python train.py --n_layer=12 --d_model=128 --n_experts=256 --experts_per_token=8 --d_expert=32 --d_shared_expert=64 --activation="squared_relu" --moe_layers=[0, 1, 2, 3, 4, 5, 6, 7, 8, 9, 10, 11] --router_score="softmax" --normalize_top_k=false --routed_scale=12.1 --balance_loss=0.000442 --balance_bias=true --router_noise=0.1 --router_logit_norm=1.5 --init_std_router=0.0257 --lr_router=0.000562 --n_head=4 --n_kv_head=4 --head_dim=32 --vocab_size=8192 --norm="rmsnorm" --norm_place="pre" --norm_eps=1e-06 --positions="rope" --rope_base=10000.0 --rope_fraction=1.0 --qk_norm=true --attn_scale=0.33 --tie_embeddings=true --parallel_block=false --extras=["capped logits"] --init="normal" --init_std_qkv=0.0348 --init_std_o=0.00711 --init_std_up=0.0348 --init_std_down=0.0038 --init_mimetic=0.7 --optimizer="muon_variant" --lr=0.0097 --lr_mult_qkv=0.4 --lr_mult_down=1.5 --beta1=0.95 --lr_head=0.0115 --warmup_steps=141 --schedule="wsd" --decay_fraction=1.0 --decay_shape="linear" --final_lr_fraction=0.05 --batch_tokens=131072 --seq_len=256 --doc_mask=false --train_tokens=627200000 --steps=4786 --dataset="wikipedia_en"
Below are experts of layer 5 (counted from 0) of a mixture-of-experts language model. Rows are named router (the router's row for the expert), up (a neuron's input weights, with its number) and show model dimensions 0-127. Each number is 500 + 25 x the weight over its row's rms, rounded and kept within 0 to 999. Numbers have three digits each.
Before each expert's rows: a language model's description of what the expert responds to. This comes from a sample of Wikipedia text that the model never trained on.

# expert 15
Description: Mixed name and opener pieces. Pieces inside place and proper names (New York, Ber-ber, Cal-vert, Gaul-le), every-day, and sentence openers like After, The film.
router:540508488485502486510517481501482474520506522474494490499514501472458502481492505497487584482454493480489483517501523536506508503486500472549509477509503516461520465483540519502506513474528460464503497536481530454470506476516504495477471464504438493493527504518532498482462510513451511542540479496464487570482457503487503477521520505495467541511511520471512493501559514520506489476472
up0:516534500446492531531454520478486528460473513505484497507499513487507501472471480527455506454542467509532481516518482527482516522464479466523498495479513481435505499516521418478484542499526521506496524520490486515500432496536511436513485538483494513476509488483474472511522511488497516448541460523525506480482478507481497487454514501481499501475467497484510485493496512514514509485507
up1:508485444550522494495484492534529543520525512501518492497497523514524525537448527503509493557456472501534464509493441497488494523555492491531515466557448459502493527512544502506516487486504469518507505515505514461482498541475503519527499466515463503489511510511479516483491498496514471519516520525537472501504505523477532520539529477476486472488514533520503505455533497513522535517533
up2:515450498483462526483477526467478500475455499509546506487501519446476503480483504464512519494482499476496510540483499483484475511553467498522543555498517536497509496507513530496512518537512503513516480492503464470514487476531473499538498492508501533507531527550502493532485478463504483475474486571480487544478523510487469476537488536542486502469540458483480495535534466485506475498493
up3:508518506463472487450531481486526451467489521514470518522541518526476501515495488510462554532505488535525492476488504489458513463473522475530527522494536533510469514488500509466555520494485487476525489530527489491536472519494508525513513485488479505484544492499484531484472492514510467499492534495482494524468479520521509551461481542485494507487499503555553487472546486473549522504531
up4:467517494494523502498477449482512488465464501500486486519528514556484490515469510494507534515497523483534497527477501498529479540482463477526470489441476526492493506489496482530554485511485504529560497506432500537479497511484463468516492485512476481482507485499514452524490478541527514541487515504461501507537508539516516495530508490505500479523486535523481446526523489503453471549477
up5:455513494495472531517555492534491494482530489513515523526474538503491492455525540476533507517497500489510432532508548505506481493482568470489538519526463498488528541493488565508495522512495504476478448511495519498439532492537510507500487500531489487512537538509467506506480498488509491497532507498472513529494510507486516506490543501543494472473511518499492519539492469540504451517515
up6:488548505519518531529503492512484489508538504487485468488473536495484475488484536482497497515535449494493483485535501484528502554499506498536465473509487487492531503497490486497470528506524511517519455518472490537493538476472517483493511518495499456495526427473530491505444487512491471530480528511503480539506523453521505510488489527443479442480481542505483511468557510494519478534465
up7:481529475516483506522537531481543461480518532462504478477497484522500484485462524501509494497487511523522516488493480470492540474513474509483511524466522523472529490447521525495510515458525510537480546475456526504437466502502467495509450510509496497481505557552485489477473548523502511477546476521512492478462502493522535499513487459478514516444506505511490502547513468494483481490486
up8:508540507454491526513524497457549481514491500512499464556469491463480489469509474499536514493496505517473501480546498518506504468522500525541519468522510513442515514508499540489479519497482446485488469488480532509503446527502522488535508509501496493514502491509461518508488466528500528541532502479465482546513470516493530503507488538512470487446459525510513508522510531579507495485514
up9:501521514527490526492507494552556442488472484466559484517499539471520475513475486494506493503482480488512568499534522488556525523492507495491454489501502458489448498465536484505529517522533471520536508488453483487504487514515509529490468481482451503492477542492511532513523480431543485514484523494517489515496496498492469511510510495484491473523480516483485452513484498509525517470485
up10:547499487465491460468487485491448460512488462538515482460521542530517502518508487477506508525506502482503530502530510459483508526542461515515512509507509465525517500470516474506495486485505542496540498571503516470493511530516491499486526523498474546440469508490536518479464524496540518479517526554508480565496530503466512510526490491485478537494481491498518484514516504502548482520493
up11:511526533506531530479505515508513504515497511519463464516546520484497517423452495526490510495485483501523469505494456506503507530513499502498510447515499507495475526487503476503475517521524516592523431503496505514474505523549523476514510516460514525484477513492482496496511466527463475527480494471496463549519516493499546499476502509476512491478497509480506528484573528533496485487496
up12:494513490513433521481554514523496492508477501516490484541483532525452466467445501490502529473544485517500456477505506529492533507488536513476519493493472528525449488503512475537496508532514510496473474502492524531514442530521529569470487519487486496513500516467482506473503486533516523554507527483473499533500522503514429536472461513513499499501482515507486517530496497525499506497509
up13:474531467487473515518495527475503496478556495490563484473498492479478523470498524537530541535546506467493502527509497544489480485520503487495535465534438504477530513492472540519513518509411504502538514481491499483447448477558511498515489481528457464484549510476499532513500482527473498493510495505504492535506496501499505503488501514471524503487502507525489497464493470497503514490499
up14:532509460485472551528484509499521496480488487484489499536493493536511520519455514496536514503479469517504543490539489427488511489487501462489509486522502539435492487520477499489472502531500453489511510544469508500475463521528516464506513476536503575495511518465528512492511500495467496513528495450519512511470464523478485506480566497518499514505469490467487512519476465487502509459505
up15:476487501460503539485541453519500504508501508525516511497475517486495512507490513498450507498501440497482512507471493550470491572471463480499490514484465521530503500536507516478499551508520507446528519500497494459487498494478478502539488514478522506504527492484481494476495520520502535544487515552508459527539513470476488496449532486461443470476515520523536466510515518533485525515522
up16:475482508473538534503528472484501519475432493511483483489501479517470517526512534531526510506483518508451514522496497575491522547529502512471526471512498492506543506477511499515485530462515489497521518503448496454531545516523504515479467491514492468481483548519533486481496471524473447529469492512489480528496485473494510530499482487477522518514495480527496488482584512500507523499533
up17:472482500488476518511524451472496474445453495512532523548454501508516507516466500548517533504465553509490508510526496518484490496506535528515510484487503481450509488466489486482481516518503462501483497511524511504464537478495503542487498528505460494470476491501501507436501518492500494524528550464528467495466486511473504503531546539508474492535497506525500556464534540501486518531477
up18:502470451536499520481523501493519509494457478488524511492518483499493539494477530504520490529540526491496511485487533517499426478501516468484467503541489484495494467532469473488498502495453454547474483557497518446526485544545521536501473516561509488509521522501499485498520482520521481519521495480510489538470476472490475449492504505498516483497488552516544514512545502506486486505517
up19:499466460513528520521513481505477515507507508512501523490529493503545516543505515554521492488506513515545490524512495519518555510512497474539489473464510466494466518495538491502530498489524478491495558511463512480507483470511505528501509545464455499503476522566463539515498490471476484532515511489510464467468535535532493549471513474467504511469542535486472481494466481487470508497532
up20:414513525485487491506483493443497492492455493477505543542496501493504500498520477477494446505491473520514523524512503532493526535516433479445490496485518517478510501512504507495459546531517480478457505508501488483512463474481529500534494460510529501478546505551476513470485510525510456522527514535499498505459489497491487479511515540510472531481492517493521483513533469536504515463478
up21:499539517484496492540532477494492504550526486506522469473565482500519448492524551492490497527513455510513480495492506499504501529491498434519491471518503485487501519513519488477496522485501481511484499505472545511525508501512473491521532499440539506482508478502506510515445497529487523442491499516487464513564544494524510463511493493454526475465474545473535483528492500512490479464531
up22:484521488518513547507517477505553530496482499488468473493482499487531498513495504492525527486497502502500524545450511525520488540502512445466501453463530448464497500498503501508519525496487522505484499486478518507461525518479559533523517495515504498452491468507498516509482505522531469495535429505447492490519540541495521495525557464469503463520516483508479495552514484515495532487515
up23:493507481493483531527484496505491514477460517557517512480495487507484478505472455479485553517493472539496494503457488507471492516507500458511494544476502551480524499491528512484499515477510493551556519532439470494507495452456536496503509516483521575488543506528522502506488465513492495510513475509472489491507500480492489493501504479531489476519533532478525479475517536548461510447487
up24:458459521491507535532507501517533507445517474472547476490521472512529522490457485456502521501511541504494442488511497507492507476495466447483504472531461497480511522494526517533538510491453475473498458517521523514496498464551487545531500499515486499501506533540496475482480503508517512588490522488480514496509549510510510471538509508472489499477486504490510492518495498517515454479478
up25:540518492503494497497462497507539490493448483471474489503477531495482488506446462482543515511475530478530521478475502444512520531545544442539478526497491483502512471507500511514488495462503519462494498539495487526497466530505507508522517524541474503505514486501502555480458505465528479521491461480509443472480498509491532482535510473480492519540483538489475482523526502544518468498518
up26:455525480520442495456519462482539519487527495500518505498502534536470507506507490518544512504515528462491478485487534526509505474493474476493524512467535496457493493506534533503475539497515478502521483524477487479486517483560509516492482506504519461471515475477472488501462490545539525500505515482480484546476449445530505494488509512530548524489466516494498514521539497475486476562521
up27:522474491475485469481521500443523485502494472511529459558496529497528485518487493475508545488491511501502528477487523529500484511531494493464491465526509457535492503496486525450502529523504483490531520514473477452480492504533477486469486474509536536484527507536462496498490500561492508486506530500455493521508494567490495472485524512501546531543522478547555532486485487530481512499510
up28:519488502514497494531494515492490504523489507521497458518488558487507527552507513462545503503522529431523515518473534463506554521486483516500471509521514495467501511508493505477492521508480510465531509494487517501486518498530493507505495503475478508497536481542482509454486528526486534532518537570526509546498512506484471482457451519435513519504498540519505545537531506535524477492486
up29:486482523474519497511493506483509502504487513532499470507543511482499487474490539505539523511530512513525528499579523507535498521515508480544489494491522531492494500496528485497495457489498460514497419506531485469476494526484511510513460532491446463472500552507498516493421481515528508519499506520461460530533519479507473486513451481480469505544501525523515502511509505552489506511490
up30:511504500505504522531476489440471482500460511488508530513454461499503459457469460494494520495462495556503456561544494528479503509526500516563483532496506535474497488523503487506528488499484483473481476501474521462505452535460517495531475478515476514485494502495480492502478470507528490507505523484523447536499491524506473493492501502487486472483501521487429530519478516476487456465509
up31:510523512539517520498532507456506536517501548541498443480531505496456533495502492542514546511485507446510495461453509466478485529519542513515509496472537486509543499450476535478497477460487515480516487470492530508497510497562526488502532503524456512464511452531517488487500497467488518502512520525451487517487488522515501525526485494479487522496504541537513495537523490494472493521500

# expert 44
Description: Pieces after h/b. Word-internal pieces after an opening letter like h or b (h-ast-en, we-igh-ing, be-ach), plus sentence-initial But, There, With.
router:466477528498511476506481512480487483510523513508491519503512512509451511457495491489511536498501511453508443475510528473497522485478508487485501451545512523537459458500501512547480488471463512535526486504486504483548513465522481539497503495503505483538483519515515462472502508450499487514490533495450501467503492477494509501487481532449537493532496553454533455507536543532469469502503
up0:455474488500490497514537477527480483524455538501552521545453522515498526500474495507500519519497538476502490487504537530470465489499489497444542504519481468479543514428529520526541487522505484511508509485496536465481525541491483514473484505519480494468471565493514512536480498514508551529505515517481478529531518463520507502513485521491469500484475521495532501539505488527484486507472
up1:472470486489517471509482515443499509446520512488526505507494484521483534491504543472532447517503507493519487525495499449530520522529517466508480511461505468520468512482550497475497496458489477520482496484479486475475514489463539477485476501479483515506497493527497490532508548456427475506454539463501507515474486471529537527492529495497547469509474539501538504514495456503493504499488
up2:535499519523457516513486460480473497476487482498551461493443524496510505511502527514525529503516472504508540496533498500503509522487515448507541518497558552470493467490520526496448570465516529536454492484453525540502506488505489513505532510462528476503532504525492460517462506484475498488526482485495498496448491504537537497523478510491490482503510517473489498516497516512526538470504
up3:492470470489499532545431488495530504516518491527487483513533496450473496504498501459518516474450494517507454498467461455522551513478485496515536497456475488482499500497503513510491565502469524443517469469504518481509497497509475503551477521459459519453512529545502503479489505504519471486501517492504466468523455523483442526506518503473503519511508516508518527496511496506521504484484
up4:476519517477533509495506503482567509464499490556471468480476486515469535535412499498493510474479479514483495482468511495465518478505504476525469504503515476483490486457496478525476503422497501534538479488486504499504493522514519515520524507541556516487472492511499457464520455509489462492517504485480480455478507530510506460475469498525493510466484524498509465474517459503505493489501
up5:502519526519485558514484465503506485488529460452477495534492464520537511503497495480498490545482473508479503506506529490457436501520486500472521510473495515508512483444481450488490530500507512484460519485451500494492501522446495512473509500557537476501481519482546497460488506476509476524528528497496512538474481507481492494476501488483497478472470551519524495499556541500466536499535
up6:476536487543498495511486475513477513512516486521504510522462494476549564501487511500547524494516525475462477485509523432480529452507529477521483475529514475479488532499496497501486530476486506496540467512462468470466519516525525542448474521472479472505512518538471486461500489526518504561483504495497468528467494489499469486499499526476529457495488526502476506531493546517480503480513
up7:485505508494486498536505511471516500453513465502509497530471491486499443499455511512471510511514499471533558495490504483511505501480488501460489521484471482528504494533500517499501490496478478464503490500528511473515528524512486564490497494500489521498509526560531519499467580529543461509492538543473445500537496481488516498460516530516537504512508512511461489523525524513502557463543
up8:491469516451458497511501537473446479530455481517523480486475554503509465498473524480490502497539498474502520513533490510518503516496474554504479475466486503504455499494487467522480494524513494539513509496452473543542499487515524533524492509487456522507476492507517509468488547515501483481499483501458492465494499465469467510469506490511521502451477550482457485556528518471521506512526
up9:459520482505497509502510444523462486501482492474507487501484514494465495512512470482528522501538513480498484542488527551484568494485506487468481449536528478524460509500526484525530489537469498522533507454498495477504516521457501525488514510530463486506510488511481487478483502457490464508525519518510479495534533532539508498481523441487522473494505559516469514475555472480540501499518
up10:516516510503492509496511497495506480496502508537505463480512476498523534460492535465484510492503545494513457427488482501514491500479471531491511537531520524539478480513499531493522516532513467508527524521476483503502455500500522500513469442533442464529518491505468496454516521452525493500528518540471471524483525527492481508503541498567528502531518516495492473482529559515494516526490
up11:490495504507492514532494489488481482516508497524517467545511553529500505453499525487492463510513554543530499461521461477509540475459522476523488476521535482490484492515530501495503554532483516492532511478477520494477514539534551521522470503523447547485510480495489487517486525515494510526534544503459533499525518485482483539473530537444509531487496518490495510517542494481504483463502
up12:421504490469514485504493442461516488492501511538525508510513487494470502448455516497509515498534526578478493463456524491491516505519530509501494504478535512531500518468528515518504486510498503493516477513469519455483494482483506522483520528496521483447509517508458470511465505467440518519539521513497477511486472516484475516509489530476541474475481535497495487460520501493486504506444
up13:523508460484504458501536525472522508517490540516501484516479528517490537530446509449516506524525473525480500518500497517505553492463504478521476494510490545471471507490487477523498486480554506524467465455441469507520477496526486543525540531537500493543491491511498497477498494503488465480496515558500476478497516521516507532498481494529534503477481517458529470549508499551482478504504
up14:500492477471472491526472499527535479525497452522525503474502508479478491491486476488483478498531491536488501482473493477477506543488468532523469546441516505530516497479480518518497556474471503523525499511506540515501506487534494479504463503541444501451513452519517511491441452534513516478519483509466546490528480457493502520517474494482487476477488519508490482499547485550506487530473
up15:507496493499481507496492474498488552522484448487459538541471570483501470510518529536506550521572476487518524473537496510516463485496523499519458526493476490516461538496494484524498535519494487482526503449506482513444474524517535533453487472492480504486513462477479495495489501470505514530507501509488499509524493513512520523507486498507483483513481483490539490504539515539449516448493
up16:521498501453492500523510515533503508498525523500519485524504501523439510489471487498523510544499511457504457446500516504504528506509506511494510485566480538479484490465539492560521497513474499495504480500480455532486462489495503528532493504482474547482492528493503468536502475490550461525493517502480486494484548489493479495466490519483513487466489577478466484486547543487494476503540
up17:494500533508485477497505465533480478497504521496453497520513498522542560531500515480546483538514473506491464514508523471474512465514495477486522516504501502518480519468510478491497472533482505514483545491481496459516500520518513538442488539501467508510469521487493506498484485468537475485438531522437457484480543507508481489460488547534540507494530493513512486545534478527516504539505
up18:455535475476493493490494484440495491489481441524453516542534499501531513487515519509484502496505502475484485502474521504478498465548492471527516459484471465525495492528554490481538512452486490516503548468537499454491490456536511516481484484512467520474486515512463490532464508464485462515509491502492477523501510484471527557501499522513537469549500529501502508525535512487484479513520
up19:502523494480451518464469491522487491504529510490497452476512474554481505497489532524518530544539495511455505510517496514498496561461523523497511474453469524488483476491533531539483473464504494518467448460480486484540481515506531514459451520497528527485490501513497479515486500476543464514486466489489516531538465473460528508528511513514525513477479537499480503506542502534510511493503
up20:502485483496483552529490511461515523548490519502475456498498513474499540513473541473542506493509544491517476500467522466545509480525492490488439488502517496496521519507466550527488506497494476552517480488490512468517512505491520487525518477539509489479504490509508502491506487486524477492468470484475482556480459500509459477497540506529480467552509506524537455547508500511508535537554
up21:539528482462486485492483515530525462523525533517546495503494507504487536476477475516504528527513501513507468526542512522500444499541524521479527452497477514522533506531492527474485507518471536488469469487500504491530490522529519549498486516518500514517477566529492500490469490470505509485548543515468511482493481482499460499478488514488484514486526511519538456517516462528499453502568
up22:506492507513502485510467537479512463514479533556485486504488541481516479489457491480494561491495489459498511481538527480476499491500505480465477491486487525505487529520495461500486568485495537520506490499493502490506492507540569526553465475466497509477498500474463507497496506467511480508503543523459502473463501500480488531493516524487509492493447527524498447529548522547509486473536
up23:469524509528463539558493491470472497507494474463475470470487510531499544533503540520507525464524516498491479496520493548460497515518514509477541463530480545491497496501550491490469532489488528488517487463468452480520549492516482494509516510475456489535527511511480529512488483511525489495510535473444444460517503502517478492491506493472505539491496542501516519476511463472468497508515
up24:487528499515456494478522513481502501488540494514494481515499516521502465461460504518479516498471532521499463528537489478492469516500509476506497516491506511479504506501526492470518513494469520513550527489500476524523464524510488553552502528480480527490551502557479477541525516550514526529504557538476506516501473470474465485483440538493517484486487472506532489540477516482470508493559
up25:501502504482458474513508443460479488524520514529500538517487525529472515494468516523504556444485503466533512521543481507487498522475529508543530501470477535492525514506496515516462517480472489498495476470504498517490466447492445482535519462488499496517509513521470504492473493519539509571474520535503500530541504486493502510477476523460511563497468535495508502531507496481478518520503
up26:466504477489485476489486487486460447507463500493522535483501538500484507508457454497534524525487526478471507528494495472482493505535499515467504527558480500500481512525463485523536530504452514495518480500491482489512513525513478535515501543516527525484530495458481491535471472506552486516525519531504529456464458477497539475520474551511476494460497503524474483479527549508490516542517
up27:492567525460518462493439483510475500470487495518562505495497483496491499532484504484526535495464472493506541482491529504531528547492511480447486442500532485492458529441450507529502540498508500487517509493464491464479478493511515499552509517497509459516496490540507496499460530471506501497477511492486503509496523503530468495511479551500503505506437518494501488493504523537487477493499
up28:473530524506485511524477515465501478475472478484549529516507505550523439497505512493524482514481492506519436544501541508454480538528491458488515494461517521473493512454546481510537480539504522559521546490483483524463535491515499516514477524480491518502496514498520507535440491503515501525515524507501478517555498469502521497511466461483506495507474533485520510532517504485470497486508
up29:501516469540479476542489491456478452560492481488490510499536492527499531498475526502460473513483514477495464466472518470445469548525494503463466481523458510520484504522500500504523532510505477541534484524483543518484477472515507502495494508478469502497517514536497544501469508492485481523493474487506469520478465516495506484513498503524521475448473504468524514552520553551498505487466
up30:487497513521475498490551477525487501482520547509519510524441529509515498513485558483493474518496477530490483480496472521496502526467477495536491547492525504472456463456469494482502516527464481521529569485471495512483442473500470526434469528510514510518486519483479525437516479509517522505506489536507482498494472475499486498483497479475529511479507532520547485523516498508513457505481
up31:505518497507534519507512533513496486488482498500530537517520540510533526477495495464543493503525565498540502486514515450479502494494495482500506503498502487516462485514538532494530506491486487438515481537447508491512473480534469490489459539540511491478519500507494488523459523480530538518526554545534556447486485480458471521513490498511503543497503522542531504517482503501467487528496

# expert 9
Description: B-initial name pieces. Opening capital pieces of names, especially B, Br, W, K and first names (Michael, Ben), plus kn in acknowledge.
router:500531486475543494503470551468465542497480534473514501525512502516509480477480462519488549495520535476505451509465507454514480528503482488516509481539554475521481506538497484524505520472506524478481513552483507489471510570481489533522457532533532506526509467459499462522502491491491516481556506503495506497485499512503516478499525527509487512500469495534453489512506541543481526492487
up0:490529490525516479553517488495503549506504502497450453482500496527528528494424481492518482447517510479501534517503534532555490542476497477522540516474541483475466500506481505497504515522474520494471473512498509522498437508572495499530519508514495505462484488496480475483489500455513534507567507508477505509477506520468507532535498505485482512505509492526519492529499464512463484510507
up1:495508471489526559481540503484514520448494493510476472515521479540524498477457554512530514503544525493449467505511495505525471536440516475485499481539526507481479510563498467505497503463515500515538470515491506503542533508520505476513490481488550495471504525487505502478534478445490474495534469502479497483485509484479499463514471500474489526504489492534473491493510538470489543471534
up2:498459499494511530469515473479513486439511473532521477481475484518531527462504533568522512528503534513489492492499463490497513517494473494550545504487517453490498502437495475519500508467472556483499568525458500502460520541528518547487513527521483498511502514507475489510461492518493494504524476494498544461487509531501458472511488515494497486512494507515503513508506509489499541550473
up3:507520484499532499483493485444552552493463532536516534471527541464524509467476499496508509508458526470503480460507515492485515494506475483492508469530525522505468555529487501497485485482501505511519537482496473514521505514479496526516472496498514523489493458489469524504490489460496511513469501509484476512510547493548518468482496464503535481499440564500458531490537471517496554482472
up4:482513506488518521506463507501504459437465501500492512511489475478528536493499511492479505464503499504484482549500501505534553497575534519485490483508526500501526494457493469479507523516489522515501482472485557462508528520475482550498462532489530481465508480535505488450476508498482489512571467514483482485498549494512499534488507483481484505478506508538472516500482518511544475444521
up5:495563503474509515503470536474465511481474465527518534488523512483499464495489531522532494489506486507510491485486493466498490504483505537505417561487475511479497517544517491527496480489520467490509506508468537518489507516494493506498485528475473505544544475509497465509495518455479481493502548535486547531487505476556488537512501494497473492474517489532513470533503518555442511520502
up6:526533464476518483509489501478516523482455456484500490524522528514508508562499501512489512517509550462520511485510529479465476513482470455505502528511502510446497520527509492515548509514522421491516468485500534512538503486506544517526473518515517460516463528512475484485488469524534519514504538530494528502527480498452510509511519513496495544512542477516524459539521463517498506486469
up7:507504511511490504498495503509537512482533444483518484532456500484472496559474506523496520513498475552473498469511462526470476522515534523554526524496510482483544501514493506507508520491495473404525502493484522481461528537479518506529490485530503518440516442522496521511471509500512514489505534497490533485494452543484499456497495541478467483526504504521475480491483499528508507500493
up8:487513464500476506512526478465480475549465464557470541522470533501476514541511447530519529537512507442496476462487500470478505477482494529528545507520464465494469475491466525508517537483535530516497508519474499507539507512529508523494484527510518526504518522479506455505482491522497488495548529510498477528514519531498511484477437523494515461446481499515514528497497506478502482483494
up9:523495489470521518485517525470518504509516477484505474498510516486468465456494491500447527470534509482534503494483469507520491519532519481521471508534524517477571527523466535519534526459483541482493507452534535515571501522526471494510487485489515504483527541534498515489483509527504508490482495508485467518515536488477506519478499457489550476493519564489483515519495514509479520542541
up10:537503520492493532514458477553531567503491501497550500483482548478504491483457498470470510486516520487477432536504497503502537477519513522544521507498472499453513520498485481529495522499504520483512532477463526532457475550483528513509487538472489492474492525487456484494526465544505477510496542516534503491520512458525511521508553466505478508460514511497489514497505495509519522478483
up11:471515532449464508470463547509516481490484508475479517481508534519507520497484480476463469510489490476451512510530524455476557513489525522462493492528534504503486509508518480503482499511507455485505494504481509461499479554501479507489486517549477516506527499508443469461457529538549488490500513526488528477475518479514514535460485508520518485478483543479462501466516526538463522485507
up12:515485442480515495485472513526496494471437509480530472521497528489513489498465503523460536541554531500479521474508519471521532488508476480493534504511502497476510496480488518531491519420534497489491450493505472481477490492574480501533523478532474496471487492510472474523437493494540493506516511527524450509498533489514490529478512483527509520480509470506488513482537504493495517477534
up13:451552518490507481539466518483499511464496517493551497508507478493480510489442459503505515508537467510490481507510528486500477484515529509503494510559525500481534551489488496495482499500495460484525516482479494499488481496448540540526513505500514526511520472520458505525512511450473531507505482531518467489532519507479486505467526529478534529509544526482482427561473504500487525497483
up14:497548532452459498538498516482512525451510491498507454514558498546515452521442516523482542513519466486512483539547504503473461541511492509543504454510496488484467526425494477466537522519540487517518534501492520490507501481504479509513490507512528499508523475509516533477478481517522482491505502513512488470517480507503535500506495499481456509491478509477507468524510541525496517462508
up15:479527482500509517494500481539475496485483527514524490471492481521521496503520510532510546515476525471516481486512554469517476527524480507520511467496459465532522590494497497518518496530502479515515501510467490486490467503504497534551486510477483525482455494525477494522478482486520513454514524509489496505497509531485482482540451529467476572499493494529480521542470506469473443525478
up16:475527458520527502489480516493507506507440482486549525527518521547494477500471481522555459528517520525537536505502500462498484483517485533526467473497527477485512513542511482517523494507509467492536466529493517469486486498473476526512519465520514494484507528540537511521481499522495503464525514485512512453542561540526511503477468495515487496496476488486497470549507528518502466455462
up17:500493472514500504495480516482493485498505500504479487519549488557525465441497508470504523526557515470502493526443481452495501510538552524529524511491505513492502512518503518520546504450491503509486486540449479495490466526552467462548482459519502497497470513510496476514472491476513484528488512503499485515451513488467519495473488504491477483468474553520505539498496442528485503504480
up18:503510518508493536493492492508517487440459480497531530511476481525507509498472465491524492506491524553553509513484494524481485534474492491511532523475503509512495571527490507461521533485451554469476508550512492511464484511509526497535498488537484532516514507516466449444487492510512447496517497459505521513495535489484476508538477514493549529502483470508500467504531520482502467499470
up19:512531478515513530513528511484465479467494464493523473518471528538476463521538467519496492504509496480507489432506513498492526515494531507518503500517486502534491555502483496501482527525471515504525490501512491494463518507539519496556504469500497552452495449514510537496485517497496534448528520528512522492498516530463461510486457552491484525454495524520480485525482479524440494463522
up20:456532489473490515519524488515493521483502509480526473493503530523519525503480506471475494451486528477500483518528477491527515517525561532482527463489515487530481473515526479545497494479499494525517533525444470495469515493536488538522482469510495489478512499483498481481493477517478506512540540526462498471512490505442525479454560485481500485429482518501508501506539510480519517452545
up21:478522464503497548511487540505532535471471501508538515484483477540517473507443474498480512512553492463467495514467450544481514528516513447462557482500521521494508505517487482507545522508492522506485493487501519476509470505531496524492497493565509501496531482482488448473485514496504483521505484524466462499496510467522480449470480542499476496534495479482495467493546474496501519511470
up22:513529507479509525505484490464509564543456517524502488531495494511475505457512518475525535539544566452494496501508462524470466488480481468520496513451526519497493489475504486505516458495516495532539538522515503502478493526464506485530454505530481488495509527484469462481461502504499502506491539517499524509540551452500515460446523517514496508492502533548510489520486492485485514510502
up23:530485495536505508493459497434468529491483506537548492508506509515511522526506512473525485472537507490486467517483508439522514469488501520498491534470522487527472547532522534485519514522514563512529496486509504508483474493500556516486496533517482501430527457470527506519487508539502475508509492503503474516467523521560477503549502505482493480502500517537535471489524529521481509495525
up24:488498521475506525545516502480484474511508527485510473550465489510547574461511491486512522447506504473484510490480545466476498522543513512503520507512487486478505531462526479489442554501532482433462525477476513440468494523493502484454471522509510528513499478497499486493511480506492521500516502518504500521516501529512537474514535513508536510473486480526510532519468484540475505509477
up25:478499508490473521478469517459508472516471499462446482497483523506517514516490534507434424480491506472490474494495501505473546512527500486492513455492513473532485497461526519524482525518485498494491495505476493498450488506530473507515482518502497433469514498538506474535492509523552528529483536516499524539495492528509461548506551525513521498448468483505472512501528534495494508511515
up26:494560466500473494473478569478487472435478509496485477493481535512490487532481488546504484508475509510498517466495507483481533524515494460486491512510506532523485487510578473502505459511574525502516500519491476494492493504501471521506517486491485486477456495508458499505518509461518494513485463500491469510505485545538535478539509481452480485505484546494528536521524499505530524467492
up27:478490456525474519515495539461513516503504521450501486458538468526458502504441513499472471494516479486493491508467509486507479530496503507517479462462501496558459500497497475500526540507481522493524550534469501514493478494481482502470493517532468529501557496521511500479509472517521571571503508512525501497494517491493461460473493496494502484519471545477497455515505500496510508454505
up28:480528483460450482486497522500500492512472487478528525480488558524558512476447523477479510487494488493510481473527466508484490501490523513476494525466504501488454503509485504501449565508518463462481540481533478464497488517504480499498508515459536430539524478472505500478539483522546488482540540507513473512494475514485493502498507543493504551470494507532500503510523497526531496503486
up29:488520510454504525466521478501506483526520512498531496462503534516523505495494477510498490512520503473503546505510491471521525482504497516496531489482491565495556538529530526473523525461504533517495502502484494480482527548521512479506554562499481562547507496521530517509470528511512488559500533489513493501518533458495485537497528433509502501498495520497481510510533509538461510484538
up30:498540485491484547484511526505497528460461466513531490495517501507464495533488509483484506502481493498508461541497512569536498550540478441524496481469511551527536477512530483527530508465547517512502500521519448472508485494512440502530492516521494509536526517550490473517460516493488507506515516511507499509450510503492498495512552506492521543487502518518516475495519518486475490540528
up31:474505526467478504484514551478535502468481476515527520497512531516505517533507513510485512495493495476529476493524508468469493498479497497497501479481524469473514497475461541480498486542475478480542464526489488503493501478426518528490474516491516476479511471469556479548464476499456502463522529478492488531482541523465462475513504529520487477480500566524453498498536490527532467505496